From a checkpoint of a small mixture-of-experts model trained on Wikipedia.
Size: 11 layers, width 256, vocabulary 8192, 51.8M parameters.
Experts: 64 tanh GELU neurons an expert, 8 picks a token, a softmax router.
Below are experts of layer 2 (counted from 0) of a mixture-of-experts language model. Rows are named router (the router's row for the expert), up (a neuron's input weights, with its number) and show model dimensions 0-255. Each number is 128 + 32 x the weight over its row's rms, rounded and kept within 0 to 255.
After each expert's rows: a language model's description of what the expert responds to; "mostly gets" lists some tokens that are sent to it at least half of the time. This comes from a sample of Wikipedia text that the model never trained on.

# expert 27
router [127 150 110 147 104 178 103 107 104 110 131  93  98 162 144  98 170  98 149 151 105 206 146 138 155 159 165 194 147 160 152 132 146 142 161  96 127 143  66  93 110 104 149 107 136 138  98 129 141 155 148 133 158 110 114 149 119 108 169 124  81 113 108 112 146  95 184 127 117 114 121 162 114 141 138 139 114 149 112 161 184 105 120 171 166 141 155  86 171  94 199 160  87  94 196 118  92 140  92 106 145 158 138 148  76 107 108 149 131  96 115 157 165  89  95 146 147 172  99  80  69 152 160 115 107 187 154 145  81 101  85 160  93 114  77 132 122  71 148 129 116  83 147 118 124 163 161 177 126 158 101 111 112 189 122  50  89  52 124 165 148  79 134 116 141 129 118 117 134 189 160 105 143  84 195 144 117 154 143 138 161  38 140 112 111 121 131 145 142 160 130  55 144 174 110  88 131 195 121  65 137 196  72  67  79 173 150  68 148 176 115 173 171 107 128  98 139 117 134 113 138 135 135 156 108 119 153  73  45 130 103 115 131  85 115 124 114  82 136 138 171 112 159 128 103 127 127 109  97 113 167 173  99 170 141  92]
up1 [120 120 164  61 106 148 134 107 174  95  93 193  56 117  68 141 175 144 173 182  84 141 145 181 131 105 151  96  60 130 160 138 179 153  91  97 175 150  74  94 164 123 156 131 154 109 131 119 132 120 118 201  61 122  98 126  90 121 162 190 151  80 139 118 170 133 121 111 187 142 110 137 137 106 134 176  95 156 161 174 117 132 136 168 152 160 119 137 104  82 110  99 176 146 111 166 158 153 124 103 123 150 137 161 217  77 121 140 124  72 128 145 144 161 119  95 141 132 221 100 187 103 101 102 108 139 167 138  68 201  95 100 104 105 154 147 119 114 102  94  83 105 116 187 127 103 122 143 171 129 100  66 128 136 110 134 130 121 138  78  98 145  69 107 114 139 127 127 132 159 125  51  99 134 139 144 159  86 126 148 125 102  99  93 140 114  96 167 157 110 173 130 163 103 101 176 130 189 100 141  93 165 147 135 148 134 138 111 183 141  78 139 170 176 106 161  86  95 116 103  70 130 135  94 171 140 158 141  96 138 172 124 128 179 114  74 112 113 113 147 103 160  94 159  87 158 118 164 147 156 154 135 172 133 126  81]
What it handles: Opening parentheses and single capital letters starting names, such as J in Johan, E, L, plus pieces like bro- in brother and non-Latin text.
mostly gets: " (", "E", "z", "{", "(", " E"

# expert 53
router [180 111 114 152 120 121 103 126 154 128 168 136  79 121 118 113  82 160 110 151 110  94 134 124 137  91 136 110 115  86  54  54 101  88 130 123 178 147 117  73  85  66  80 133 100 135  87 107 119 170 119 140 147 131 111 103 172 149 146 132 139 180 131 112  92 108 145 171 139  99 118 108 174  33 190  59 158 136  92  94  97 133 141 125 182 107 180 152 121  94 116 150 107 123 102 133 138  71 118 182  94 113 146 139 115 159  86 117 122 135  94 186 134 121 176 131 140 191  84 133 123 135  85 159 109 148 185 120 156 167 111 183  82 125  76  81 111 129 153 188 163 118 138 146 161 149 105  84 110  81 162 183 164 111 120 109 134  56 106 135  77 152 145 159 145  93 154 144 118  71 127 133 135 117  56 142 106 183 122 156 137 162 114 163 119 128 143 155 139 130 115 108 153 108 149 102 151 136  77 106 125 141 210 101 176  63 100 147 167 129 164 109  78 146  96 102 203  97 153 161  93 154 125  98 132 143 145 120 105 167 108 152 161 133 121  77 147  30 133 117 131 154 173  99 164  91 134 132 155  95 108 123 126 108 156 190]
up1 [ 97 144 133 105 128 153 136 153 161 149 165 117 137  86 101  96 173 141  94 172 150 129  87 136  91 167 132 141 110 137 126 145  84 140 143 114 120 135 159  87 139 135 181 109 142 115  71  74 181 115 102 153 128 131 100 165 203 119 108 167 172  60 127 102 131 133 115 144  98 160  68 104 158  97 116 173 117  58 157 138 114 139  71 132  53  55 139 137  83 123 182  85 167  97  54 137 121 128 131 138 123 125 195 172 112 110  77 198 135 148 144 121 139 141 139  98 161  97  85 136 123 123 179 140 111 103 100 121  76  93 119 130  99  77 104 117  64 150 117 120 142 124 100 170 129 120 129 152 105 142 144 119 143 102  67 137 173 157 167  69 131  75 159  98 101 158 168 140 115  86 115 144 210 116 110  89  92 153 110 158 129  91  98 154 182  58  77 149 102  76 102 138 131 117 174 146  88  94 166 162 112 146 122  63 138  83 170 170 109  77 112 153 150 151 135 158  81 148 150 174 122 158  95 165 103 128 151 157 129 133 169 105 138 153 108 125 176 160 140 181 117 139 105  72 146 122 130 197 115 149 127 210 163 128 133 157]
What it handles: Opening quote marks before titles, names or quoted phrases, such as "Never Gonna Give, 'World's 50 Most, and brackets.
mostly gets: " \"", " '", " [", "(", " *", " den"

# expert 20
router [ 94 149 132 141 119  99 107 106  93  97 118 178 157 101 166 111 112  87 135 169 133  88  54 152  50 132 133 120 200  79 111 137 133 129 133 131 130  97 125 161  81 218 105 135 143 166 149 219 202 154  83  85 115 156 104 129 122  68 156 126  74 137  86 192 103 123 111 148 117 179 102 143 142 163 124 114  93  80 141 111 155 148 166 158 129 141 141 143  70 129 185  96 123 146 109 115 159 154 108 146 109  86  85 121  72  74  86 177 122 169 230  66 146 100 179 140 123 120 118 122 116  88 132 131 118 146 145 143 120 135 105 113 147 104 131 195 150 127  64 132 198  99 151 127  99  79  83 130 162 167 136  91  47 173 126 151 151 119  95 118 181  90 164 109  73 138 181 148 107 114 138  87  84 123 167 174 102 163  78 154 116 115 115 122 112 127 107 104 126 158 159 189 161 136 113 126 121 142 156 148 145 144 126  82  90 107  97 157  89 120  88 135 118 168  92 141 133  81 175 144 135  99 133 164 117 136 152 125  86 149 104  87 130 104 141 159 101 154 146 118 128  73 166  95 178 139  87 124 114 118 147 123 162 155 117 114]
up3 [151 127  86 151 116 151 132 117 114 130 154 130  85  76 147 122 148 116 169  99  80 149 161 114  90 151 127 129 126 176 153 180  70 165 158 105 104 139 135 171 139 111 129 136 125 162 104  98 161 165 118 129 170 143 111 118 151 130 125 165 103  91 174 170 121 105 164 134 163 124  85 145 157 110  87 116  95  94 138 103 120 123  97  61 136 132 147 178 145 187 147 100 105  51 131 110  93 142 109 113 103 148 143  77 148  94  60 139 117  64  93 146 180 146  71 164 142  92 164 186  93 155 143 167  85 154  82 198 141 132 185  73  88 171 112 168 142 113  63 108  83 140 128 179 102  58 119  94 163 108  73  88 132 147 109 135  70 132 112 150  95 170 145  44 126 153 162 181 123 128 152 160 160 147 157 101 120  50 170 101 168  97 116 137 119  94  82 177 132 102  81 138  85 148 114 131 131 115 136 112 153 156 101 145 140 121 119 138 222 131 110  96 116 176 111 122 126 140 120  96 142 112 155 107 154 141 114 122 114 101 135 148 148 105 144 140 132 118  52 173  86 153 123 157 204 101  81 171 123 134 177 143 148  89  69 178]
What it handles: Short word-internal pieces in names and rare words, such as "sal" (salary, salute), "um", "z", "č", "set" in cassette.
mostly gets: "z", "um", "v", "di", "uc", "mb"

# expert 52
router [124 159 126 142 226 190 119 189  41 102  58 123 186 128 111 114  75 129  90 106 128 125 129 153 125 154 148 146 150 158  81 141 157  78 170  94 166 120 151 152 107 148 111 135 109 104 106 169 120 183 135 164 130 123 140 125  98  51 153 125  90 161 111 137 167 212  98 120 121 174 120 152 137 124 120 128  78 119 165 120 113 179 111 144  86 104 120 148 120 170 160 104 149 100 150  98  98 138  98  87 151 136 138 164  96 120  96 164 131 167 113 124 111 175 145 115 124  74 154  89 136  54 147 189 174 110 141  81 155 160  51 158  89 132 132  79 125 112 100 143 182  51 111 176 126 158 113 176 103 124  95  69 140 138 184 120 134 137 175 114 104  95 110 145 171 143 159 117 113 153 128 132  88  82 159 141 131 149  84  90 119 171 103  73 128 125 100 112 154 100 112  89 137 163  78 150 160 144 109 129 148 120 145 142 100 168 129  78 102 109 171 113 139 165  97 132 169 133 150 135 130 132 163 162 121 147 111  85 106 124 106  79 196  99 143 105 116 198 211 135 115  31 149 137  98 123 125 140 134 110 115 108 141  82 101 125]
up0 [141 148 130  75 119 132  96  93 128 161 150 137  98  79 130 137 138 116 148 163 127 134 140 158 139 151  55 146 126 166  45 110  96  80  97 127 199 134 131 138 138 100 136 150 105  88 112 136 166  63 125 115  83 124  95 170 134 163 143  60 136 107 171 102 164  96 130 136 136  86  57 122 131 174 141 167 150 166 156 177  90 158 138 122 137 161 148 125  98 130 110 110 132  91 103  99 147 206 131 110 102  91 125 142 111 151 147 145 104 178 128 129 170 130 192 174 176 173 159 161 220 129 100 120 155 110 125 111  40  94 140 150 179 114 147  35  76 182 128 160 134  98 114 152 124 157 130  98 145 166 144 103  85 125 128 149 103 184 109 155 145 125 144  83 143 125 105 133 157  90  48 113 210  87 114 114 146 138 104 114 144 152 111 175 101  97 115  94 104  87 171  99  84 116 172 198 159  80  98 151 158 120 121 114 128  86 125 143 158 142  64 149 129 116 160 173 110 144 122 150 149  87  93 120  90 125  98 139 140  82  95 115 127 139 152 161 102  99 157 100 119 143 171 137 129 180 160 147 117 174  95  60  89 152 124 179]
What it handles: Single consonant letters ending or splitting words and acronyms, such as OH-C, Alcatra-z, exception-s, plus term starting terminate or terminal.
mostly gets: "t", "d", "k", "c", "m", "C"

# expert 43
router [201 154 127 131 116 116 110 142 121 163 114 176  82 108 156 164 152 136 119 101  69 116 167 153 146 135  69 144 180 183 137 151  98 116 140  81 168 105 123  99 111  98 197 147 123 158 113 156 154 135  71 115 180 136 148 134 162  67 144 167  55  97 134  72 162  67 134 112 126  99 112 139 113 154  85  94 114 118 118  58 104 172  92 103 182 165 135 133  74 137 129  87 151 165 144  78  71 159  78 132 161 145 101 111 163 162 129 124 122 134  88 139 156 173 115 102 169 128 148 105 131 184 209 172 135 107 123 153 178 137 173 135  87 114 219 131 116 160  99  86 123 170 103 141 124 139 120 110 147 141 160 100  81 103 148  99 151  76 154 156 108 128 119  77 140 119 113 145  91 141 154  79 152 190 113 126 116 152 110  95 145 133 145  93  73 141 113  98 144 117 161 111 194 102 108 126 164 129  85 103 101 137 149 123 130 142 110 106 155 165 138 184  70  97 156 160 109 136 135 183 127 149  71 168 115 149  84 123 199 171  94 149 121 123 144  82  74 142 136 154 138 107 106  83 147 174 128 166 199 140 141 191 163  96 103 115]
up0 [126 140 109 112 174 171 124 152  87 112 153 117  90 129  48 104 141 108 145 116  93 128 114 126 132 113 110 151 171 126 146 126 124 121 146 137 129 135 125 119 148 102 136 157 144 159 110 125 168  53 132 167  55 106  68 114  54 112 164  63 147 126 143 164 123 129 160 133 158 161 107 128  91  93 157 170 113 168 139 188 167 126 197 106  68  35 117  73 111 123 142 107 166 104 172 100 119 116 122 125  88 144 125 109 142  93 156 177 131 133  80  98 163 170 105 143 149 103 121 134 170 126 137 186 165 121 160 142 125 168 109 141  88 131 178  90 154 205 106 115 112 124  86 129  92  96 130 155 118 159 114  83 110 129 144 173 181 184  93 127  96  88 132 102 104 109  73 115  90 121 177  88 102 136 187 109 180 124 124 100 144 179 119  96  48 178 101 145 124  92 136 149 123 133 161 150 130 126 121 165 126 115 162 190 151  65 128 137 146 122 135 167 106 100 187 174 105  83 130 157 143  72  71 135 101 111 167 116  86 122 172 116 164 161 133 136 197 136 106 153 136 199  68 116 107 115 153  88 182 164  66  87 110 117 155 140]
What it handles: "is", "was", "are", "were", "and", "or", "from", "been" linking clauses, especially "is" after an article's subject: "X is a village".
mostly gets: " and", " from", " was", " is", " as", " are"

# expert 8
router [108 197 121 127  97 136 128 107 162 168 143  90  97 148 195 177 125 151  90 174 116 134 148 176 148 100 108 137 112 184 140  92 102 123 153 178  93 123  76  93 187 128 146 128 108 113  86 163  93 140 105 165 196 108 178 122 152 175 177 108  24  72 189 106 180  70 135  67 133 127 150 152 126 143 163 134 121 121  76 107 183 132 151 144 110 137  31  98 131 127 147 108 135 139 105 138 125 160 107 171 146 146  89 131 164 214 117 117 122 126 142 147 142 116  98  68 112 128 175 144 111 191 163 181 102 122 111 105  43 116 123 127 106 131 159 120 109 136 131  99 181 172 170 153 145 146 134 167 151 121 139 169 161 155 152 131 164 149 138 133  98 111 103 111 109 141 121 111 110 160 110 112 185 148  79  76 107 128 124 143 177  87 125 124 101 159  34 101  74 137 150 123 161 173 102  99 121 156 148 147 114 132 127 189 149 107  86 132 161 153 183 136  83  68 118 146 110 122 149 151 107 133  83  90 118 142  69 132 138 200 112 132 128  97 175 105 121 153 119 181  89  97 101 125 110 145  88 158 134 105 125 124 170 134 133 111]
up0 [125 109  80  97 162 139 159 153  94 164 129 142 117 132 164 102  90  84  94 106 145 177 154 112 148 162 139 132  56 143  61 166 171  56 111 138 174 106 118 157  99 131 138 174 106  44 146 117 120 103 167 122 104 160 158 111 122 145 138 141 197 157  80 119  60 148 172 109 101 174 101 125 139 168 165 104 158 129 133 161  66 182  83 141 134  99 136 105 177 108 135 141  65 157 137 104 145 154  62 133 160 146 171 145 117  69 134 125  74 128 150 101 121 167 162  98 119 163 162 112 158 111 131  79  65 187 155  92 163 146  81 135 235 104 131 142 111 118 156 164 161 102  81  84 121 148 100 122 101 185  70 134 165 108 111 137 119 131 122 129 115 165  98 106  66 102 120 153 170  97 142 149 107 139 160 158 106 125 114 131  91 131 113 160 174  95 123 170 131 121 159  87 114  88 152 150  92  88 142 107 140 115 169 125 144 148 133 117 132 114  58 131 160 124 198 113 136 149  81 142 117 183 179 144 111 148 147  61 135 111 144 151 153 101 130 145 147 119  95  86  74 164 192 105 159 117 154 104 116 105 152 138  77 146 199 120]
What it handles: Connective words and copulas such as " as", " with", " was", " been", commas and dashes, typically before articles or "well".
mostly gets: ",", " as", " with", " was", " is", " are"

# expert 50
router [121 106 143 117 189 100  81 220 127 159 158  81 168 133 131 157 139 129 173 133  97 131  82 186  92 146 122 203 144 120  79 114 151  60 114  90 155  63 124 126 148 129 123 118 114 144 165 125  78 111 135 120  78 117  81 113 111 131 108 105  96 109 101 113 138 106 124  99 100  94 130 155 163 115 153 152 134 157 142 120 155 100 108  94 110 157 123 123 104 118 113 147  77  38 175 180 148 115 173 168 148 192 139  76 106 159 105 101 176 159 172 109 119  82 138 139 109 119 166 115  95 189 167 126 118 144  73  77 119 159 119 131 139 132 101 163 127 132  99  57  97 100 122 125 153 146 114 102 132 141 102 100 152 119 203 121  93  86 180 165 212 120 157 152 151 100  95 178 106  69 114 166 155 144 138 129 186 119 101 199 129 135  99 102 125 119 120 171 122 180 165 100  60 106 127 142 153  87 143  80 114 167  82 104 119 104 161 139 147 120  77 164 113 100 102 118 141 123 128 122 180 128 114 130 146 146  86 136 175 189  80  59 133 122 129 184 177 104 104 145 123 139  99  81  63  96 109 123 119  97 119 150 158 121 112 195]
up1 [137 135 206  91 164 149  76 167 160 106 125 133 150 105  65  88 171 120 171 134 155 107 117  80 105 163 123 163 112 104 152 107 148  77 119 116 142  63 110 186 168 135 108  67  83 149  97 126 118 139 124 172 155 109 159 165 104 147 123 132  85 126 157 139 121 108 131 141 126 188 140 125  77 112  94 135 194 137 107 168  99 123 164 112 183  80  89  92 110  93 133 134 157 134 144  85 143 144 101 120 139 160  82 128 126 115  84 123 228  89  92 156 113  86 116 160 123 139 134  89 139 134 146 158 148 131 134 108 203  72 231 143  84 142 146 117  84 179 135 173  90 128 107 101 155 170  93 127 162  89 177  91 164 139 125 177 165 126 119 162 114 155 124  72 174 133 124 117 140 115  94  87 103 132  96 159 148 119 142 182 177 142 161 131 132 129 124 128 124 134 100 159 164 136 142 140 125  70 161 105  99  49 198 116 104  86 104 151 138 151 115 154 137 103 112 137  91 124  80 132 127  76  89 151 146 117 105  92 144 137  37 144  81 180 139 139 138 172 106 165 124 123 166 127 155 128 126 104 149 160  60 175 132 182 175 167]
What it handles: Final pieces of names and words such as e, y, er, ly, k, in player names and taxonomy, plus "home" as in home to.
mostly gets: "e", "y", "t", "r", "er", "ly"

# expert 14
router [ 85 212 164  64  68 186 127  79 164 134 134 149  98  94 101 105 128 155 159 152 156  81  88 110  90 141  92 200 154  74 122  82 117 173 166 147  66  99 119 152 110 152  73 119 123 152 134  81 149 125 172 108 138 157 140 134 120 127 138  97 190  96 120 136 146 119 158  89 102  80 129 123 146 175 139 128 137 129 114 130  38 114 100 116 200 153  95 168 147 186 163 130 110 123 152 114 110  74 191 155 125 129 158 158 138 162 180 130 131  99 103  90  66 155 159 104 129  90 142 102 168  75 127 125 113 167 179 147 152 192  80 132 121 158 145 129 166 157  69 128 179 189 141  95  85 153 109  89 127 109 112 152 103 128  70 149 131 155 119  79  96 154 108 119 131 126 121 110 179 158 132 139  87  83 163 131 100 114 195  98 109 144 164 211 128 140 159 148 134 131 123 124 112 170 130 148 104 130 134 118 116  55 117 106 106 166 143 117 176 104 178  95 134 130 115  59 125 160 130 118 122 123 112  90 130 125 134 106 113 160 113 110 112 175  81 123 139 129 173 116 187 108 172 113 187 141 117 197 139 132 121 181  91 107 129  80]
up0 [166 132 145 167 144  92 157 116 140  96 118 131 174 130 125 134 152 110  98 100 178 157  52 119  92 183 188 136 103 162 151 149 132 136 139 124 105 101 106 157 171 103 161 105 141 145 163  68 135 115 145 149 106 165 162 140 140  88 138 119 134 164 195 116 115 109 143 175  94 136 148 191  70 120 126 116 120  86  65 105 127 100  93 191  99 101  86 110 122 143 123 133 204  99  78  98 123 144 174  83 101 143 105 167 114 142  93 184 156  60 134 145 124 133 181 131  98 162 146 140 132 132 178 135 151 141 156 119 126  78 155 135  57  98  75 129  81 145  97 130  93 133 139 192 102 110  61 118 171  97 139  94  88 128 145 119 108 117 144 118  83 138 146 170 105 148 182 136 101 138 112  78  97 108 171 138 121 156 118  86 138 105 150 120 143 128 140 159 172 124  73 181 120  85 140 135 163 129 170 133 125  50 107 135 102  89 128 127 204  62  66 187 131 109 132  87 110 166 138  46 107 107 146 179 145 112 128  90 137 116 176 161 125 189 125 127 117 143 107 117 104 102  93 111 149  87 158  90 219 155 174 180 100 101 139 140]
What it handles: " to" after belongs, added, due, plus modals can/would and the pieces "man" (manual) and "code" (ZIP code) in infobox fields.
mostly gets: " to", "ti", " I", " would", "to", "I"

# expert 56
router [127  88 166  68  86 140 152  76 119 111  86 146  79 157 148  70  97 102 124 146 120 105 125 100  98 153 194 147 153 111 145 140 111 162 135 184 125 147 110 103 139  98 142  98 113 152 145 151 142  80 106 166 152 142 114  79 169 153  84  76 209  50 189 171 104  93 137 129 169 123 129 136 143 153 159 128 149 106 151 106 118 132 175 135 138  92 104 119 125  90 179 117 138 105 106 126  74 161 144 139 189 125 131 160 215 127 151  80 193 119 111 189 161 130 126 113 152 122 123 112  98 121 111 123 164 144 120 120 145 163  79 122 103 130 141  76 153 159  97 147 146 147 111 139 130 102 175 137 166 125 138 153  80 168  91 142 121 118 143  39 145 161 121  43 180 143  84 167 155 194 118 133 116 119 144 110 130  79 118 155  89 117 118 147  85 181 175  73  57 122 130 149 109 133 176 163 190 166 150  96 116 138 120 176  50 182 100 114 157 135 137  95 141 177 112 171 113 156  82 120 133 127 138 105 128 137 171 115  72  86 171 100  96 183 127 128 106  65 102  81 101  89 142 106 175  92 123 126 115 155 157  88 116 108 129 122]
up0 [142 161 147  85 135 144 142 219  85 173 134 142 138 138 138 110 160 105 152  74 115 200  52  98 153 111 123 132 145  77  96 132 120  82 154 102  79 159 134 174 169  69 168 144  95 119 167 132 153 113 122 104 133 141 112 197 151 131 152  48 138 109 157 117 131 109 139 132 157 150 144 131 109  89 155 159 171 113 133 104  91  98  86 130 119  50  87 152  75 202  91 140 115 103  88  87 112  79  90 147 172  98 116  64  80  75  86 101 119 168 104 131 128 132 127 110 163 122 113 154 128 108 133 155 139 124  87 140  56  95 130  90 135 109 157 109 126 155 127 126 143  92 122 139 105 111  94 126 171 194 106  87 165 119 139 185 155 139 121 134 119 198 138 135 104 112 148 133 100  97 176 147 183 146 111 172 156  32 104 103  79 125 145 132 148 130 168 134 143 122 139 114 111 115 138 116  71 135  84 130 105 154 150 107 111 131  97 130  86  91 114 166  99  93 139 124 161 144 152  97 177  66 113 143  84 120 162 121 120 175  95 172 136 132 191 148 128 157 158 119 123 179 111 151 146 105 127 183 201 199 141 155 106 197 156 147]
What it handles: " to" after verbs like due, returned, able, plus en dashes, $, "bass" and "direct" in band or film contexts.
mostly gets: "–", " to", " for", " would", " over", "to"

# expert 54
router [175 157 171 114 104 146 149 159 172  98 152 110 101 159  92 106  35 161 164 188 138  91 123 140 127 160 193 175 100 166  60 208 113 151 195 120 113 123  74 108 149 110 121 132  53 148  75  90 185 149 125 102 150 150 177 110 143  94  93 144  50 116 132 188 129 195  75 111 149 110 109 127 139 158 116 219 111  61 101 114 166 163 144 107 155 147 100  98 172 170 133 178  89 125 132 119 124  39 102  79 106 111 157 103 136 179  87 131 115 142 139 105 121 129  62  88 181 115  78  96  78 113 157 141 163 123 135 111 200 108  95  96 118 135 150 119 164 170  95 151 129 125 144 171 123 118 187 123 147 104 119 127 114  88 137  68 112 107  59 126 150 122  65 105 140  76 158 171 112 136 160 138 124 165 112 136 161 127 116  61 118 102  76 110 115 112  80 169 105 142 125 123 175 114 153 168 117 100  99 128 126 103 124  92 160 139 135 136 191 138 113 146 142 174 127 120 160 121 170 142 104 141 119  97  99 154 130 138 109 164 123 104 170  85 145 150 110 130 126 148 131 113 156 109 158 142 106 111 114 112 139 165 121 154 139 134]
up0 [ 99  82 145 123 189 147 133 149 132 119 149 101 124  55 135  71 211 133 151 123 113 159 103 100  93 102 105  56 205 104 162  84 109 175  93 143 121 124 141 152 190 138  81  90 147 135  75  95 103  77 158 118 126 157  69  95 160  83 115 137 105 182  95 165 158  86 116 121 134 142 163 126 113  60 184 105 147 111 119 123 118 117 122 148 195 126 129 149 171 135 120 107 116  92  86  71 158  90 120 129 155 112 180  98 109 107 149 117 181 140 180 150 144 149 122 124  88 126 111 141 113 122 133 139 118 175 128 174  88 128 139 179 138 116 126 133 137 121  92 126 136 155 104  96 172 121  99 124  93 127 154 154  78 145 127 103  86 154 120 140 173 145 129 176  53 114  74 201 138 139 103 159 115 112 137  97  63 123 122 163 112 142 163 166 146  92 104 150 142  73 124 174 139 113 159  93  88 153 149 202 117  87 121 157 135 151 111 137  77 153 154 113  57 109  97 123 201 122  77 161 156 145 174 147 115 114 134 124 148  87 146 166 159 129  63 130 121 122 127  76 168  90 134 142  83 178 152 198 129 170  98 117 132 178 175 179]
What it handles: Short letter pieces starting or continuing words, often foreign or rare, like t-itular, le-ap, le-ak, Ge-mälde, Liber-ta-d.
mostly gets: " a", "y", "t", "ing", "a", "n"

# expert 55
router [119 148 169  81  92 131 104 141 154 142 114 105 109 119 155 152 107 152 129 166 110 149 136 174 184 156 123 114 100 143 125 101 160  87 148  85 163  82  86 111 125 122 106 100 164 134 136 115 155 115  61 117 113 180  71 137 158 115  61 127 145 148 120 109 151  77 120  98 205  89  94  47 164 144  79 111 110 125 162 129 112 103 107 141 152 196 113 145 108 105  95 133  70 144  88 119 124  68 115 118 123 145  65 125 149 179 181  98 152  94 180 130 142 138 103 132 108 140 150 160  84 149 147 113 159  74 151  87 125 161 118 149 148 138 121 106 186 170 128  95 121  86 157 103 129 155 104 183  77 131  84 145 143 132 176 113 154 191 152 134 121  69 142 184  80 100 145 132 125 150 145 130 106  84 162  69 123  96 146 137 141 100 113 115 133  84 159 107 149  92  63 179 176 129  95 112  48 159 215 107 106 175 137 147 172 160 160 137 178 116  89  95 131 157  67 111 127 118 121 115 102 156 139 154 123 134 130 152 142 161  80 110 124 117 140  63 110 124 155 143 151 106  39 109 110 207  99 109 104 103 160 138 191 167  84 136]
up0 [ 66  74 123 178 167  94 163  68 112 140 171 129 146  93 137 150 124 104  92 122  84 109  97 154 129 105 143 152 111 141  67 113 111 104 121 129 127 126 104 157 222 166 136 125 215  86 125 114 144 108 124  74 101 112 114 117  96 152  82 178  87 146 122 167 126  97 126 154 126 216 128 125 144 135 200  88  68  88 117 150 168 127 109  97 140 109 131  66  89 150 133  71 137 108 187 178 145 131 165 105 118 190 136 164 132 120 127 112 120 125 116  56  75  81 133 109 107  72 105  89  99  89 118  98 165 151  52 115 119 164 140 120 117 127 153 125 144 161 139 169 141 125 133 160 102 142  92 108 128  97  83  91 171 125 101  68 112  90 148 111 151 140 101  98  96 152 120 168 124 113 113 157  97 163 124 134 127 148 102 168  58 175 136 176 155 164 103 122 121 153  88 133 128 131 161 133 125 127 105 131 127 127  91 152 127 153 117 172 161 142 103 150 104 159 145  97 136 222  88 143 160 165 164 164 126  91 162 162  39 125 197 103 148 103 135 177 153 178 127 191 117 117  96 100 150 141 137 183 100 129 185  94 100 130 157 116]
What it handles: "for", "after", "during", and institution words like Department, government, Minister, School, Council, plus pieces such as Honor, Bir|ch, -ment.
mostly gets: " for", " after", "ment", "nd", "der", " School"

# expert 59
router [ 95 115 114 136 102 135 163  80 142 113 146 121 136 143 121 114 114 160  96 161 115 137 114  91  62 112  82 199 130 115 163 131 153  78 159 109 121 115 125 193 108 133 114 124 115 129  87 139 148 132 116  93 131 154  72 134 141  90 104 135 111 189 176 146  99 170  94 169 152 124 144 180 133  97 185  96 149  79  80 149 112 174 146 146 165 164 162  59 220 128 172 141 135 118 164  99  95 194  84 219 111 162 112  87 132 105 107  84 167  78 169 167 194 113  81 166 113 155 115 163 125 145 178 109  99 133 179  96  93 112 192 169 178 120 124  78 116  96 114 127 158  87 109 103 197 107 131 123 159 156 118 122 103 114  78 143 107 156  64 102  76 102 107  89 154 100  94 162 115 108 166 130 144 116 176 128 142 151 125 124  98  95 139 149  95 123 167 111 133  81  75 134 125 148 164 144 132 163  82 139 172 162 197  99 135 134 142 119 150 122 152 192 146 114  93 168 144 121 135 151 150 196  71 110 139 128 120 131 124 124 104 150 137 185  78 115 176  80  87 109 154 133  83 146 129 165  79 151 144  95 115  79 153 122 133 103]
up0 [135 141 115 181 160 151 145 152 127 137 113 196  97 131 138  84 126 132  86 112 161 189 120 142 146 160  94  77 107 177 126 102  97  97  96 179  79 100  57 131 129 100 172 155 105 112 119  86 139 127 164 106 158 111  88 161 118 128  59 101 131 106 157 131 107 145 159 137  72 177 131 117  68 128 171 111 169 150 105 145  83 144 115  86  73  55 152 167  74 164 147 103 189 107 106 125 149 135 118  91 143 113 133 108 170 170  92 164 153 120 138 133  79 185 180 128 131 120 126  93  66 106 145 137 129 119  82 166 155 127 102 151 153  96 154 104  92 193 127 113  91 201  99 184 111 160  78 128 141 155 148  73 102 114 150 101  89 136 116  90 183  89  96  99 100  84 119 123 124 133 148 108 107 107 108 110 192 146 132  79 112 146 112 125  95 133 121 125 129 133  53 104 127 185 177  68 169 156 128 154 158 118 184 190  91 107 158 140 141 103 143 126  92 123 147 188 114 172 106 140 109  92 166  60 157 145 137 164 112 118 139 132 198 118 114 170 148 121 151 193 135 190  79 156 113  80 135 118 162 179 126 145 124 107 151 137]
What it handles: Opening parentheses before years or numbers, inner-word hyphens like inner-city and in-ring, braces, and starts like fe in fencer, feast.
mostly gets: " (", " \"", "{", "(", "-", " car"

# expert 63
router [129 130 139 158  86 145 116 104 103 112 160 116 108 118 129 117 146 122 112 112 125 103 159 101 118  56 138 159 130 118 114 132 113  83 168 106  69  96 157 125 170  16 139 127 128 151 147 103 116 132 172  87 147 143 170 162 131 163 149 104 105 115 115 178 141 188 156 146 168 160 170  87 152 126 138  70 169 163  80 162  38  37 129 162 110 166 190 105 160 116 156 165 101 112 164  97 116 132  59 142 105 162  92 117 144 174 104 123 121 115 158 150 135 141 144  98  89 119  93 159  79 124 144 102  76 134 145 110 112 133  47 186 115 104  50 106 157 115 142 144 186 137 126  76 124 142 147 168 160 165 136 156  76 149 133 125 122 145 108 208 120 126 106  95 154 104 117  82 106 114 130 102  77 138 145 159 136 139 138 122 142 132 145 115 132 160 173 146 159 135  86 110 136 173 117  96 114 118 120 126 113 102 111  81  87 163 139  56  99 171 132 128 113  61 111 123 191  46 150 113 165 151  86 168 130 123 138 142 143 166  60 131 167 150 128 156 171  96  96 121 167 172  70  83  64 121 115  76 127 125 124 111 119 142 168  87]
up1 [185 149 152 129 177  79 108 133   9 142 120 168 123 121 112 163 134 127 117 111 132 131 134 167 125 138 105  76 119 104 147 171  88 172  81  62 168  94 100 134 127  98 139  77  90 103  99  65  90 111 182 112 152 146 152 145 150 109 181 188 126 128 136 138 101  94 200 175  73  61  71 169  81 158 132 118 136  95 131 103 141 150 149 159  86 104 119 170 111 115 114 150 142 121 140 162 111 130 209 127 129 144 132 123 147 132 102 157 147 122 123 121 133 118 141 145  96 130 150 150 137 138 162 113 173 121 116  98 132 142  98 141  91 107 135 112  78  46 114 131 102 132 205 107 152 163 101 129 109 143 100 163 127 120  83  92 144 128 113 108 181 114 186  76  62  91 171 139 111 121 101 184 143 129 139 140 150  96 133 180 162 209  92 130 141 103  60 143  93  64 132 114  94 163  94 124 134 128  99 175 142 137 158 190 178 114 167 176 158  71 135 136 172 146 178 111 146 173 126 131 103 140 142  93 143 153  89 144 123  97 121 172  90 141 141 134 101  78  93 171 113 132 130 113 102  86 134  84 167 137 180  81 143 137  97 171]
What it handles: Opening parentheses and quotation marks in tables and lists, such as (2018–present), (track 8), "Fantastic, plus capitals starting acronyms like M in MLB.
mostly gets: " (", " \"", "S", "/", "P", "A"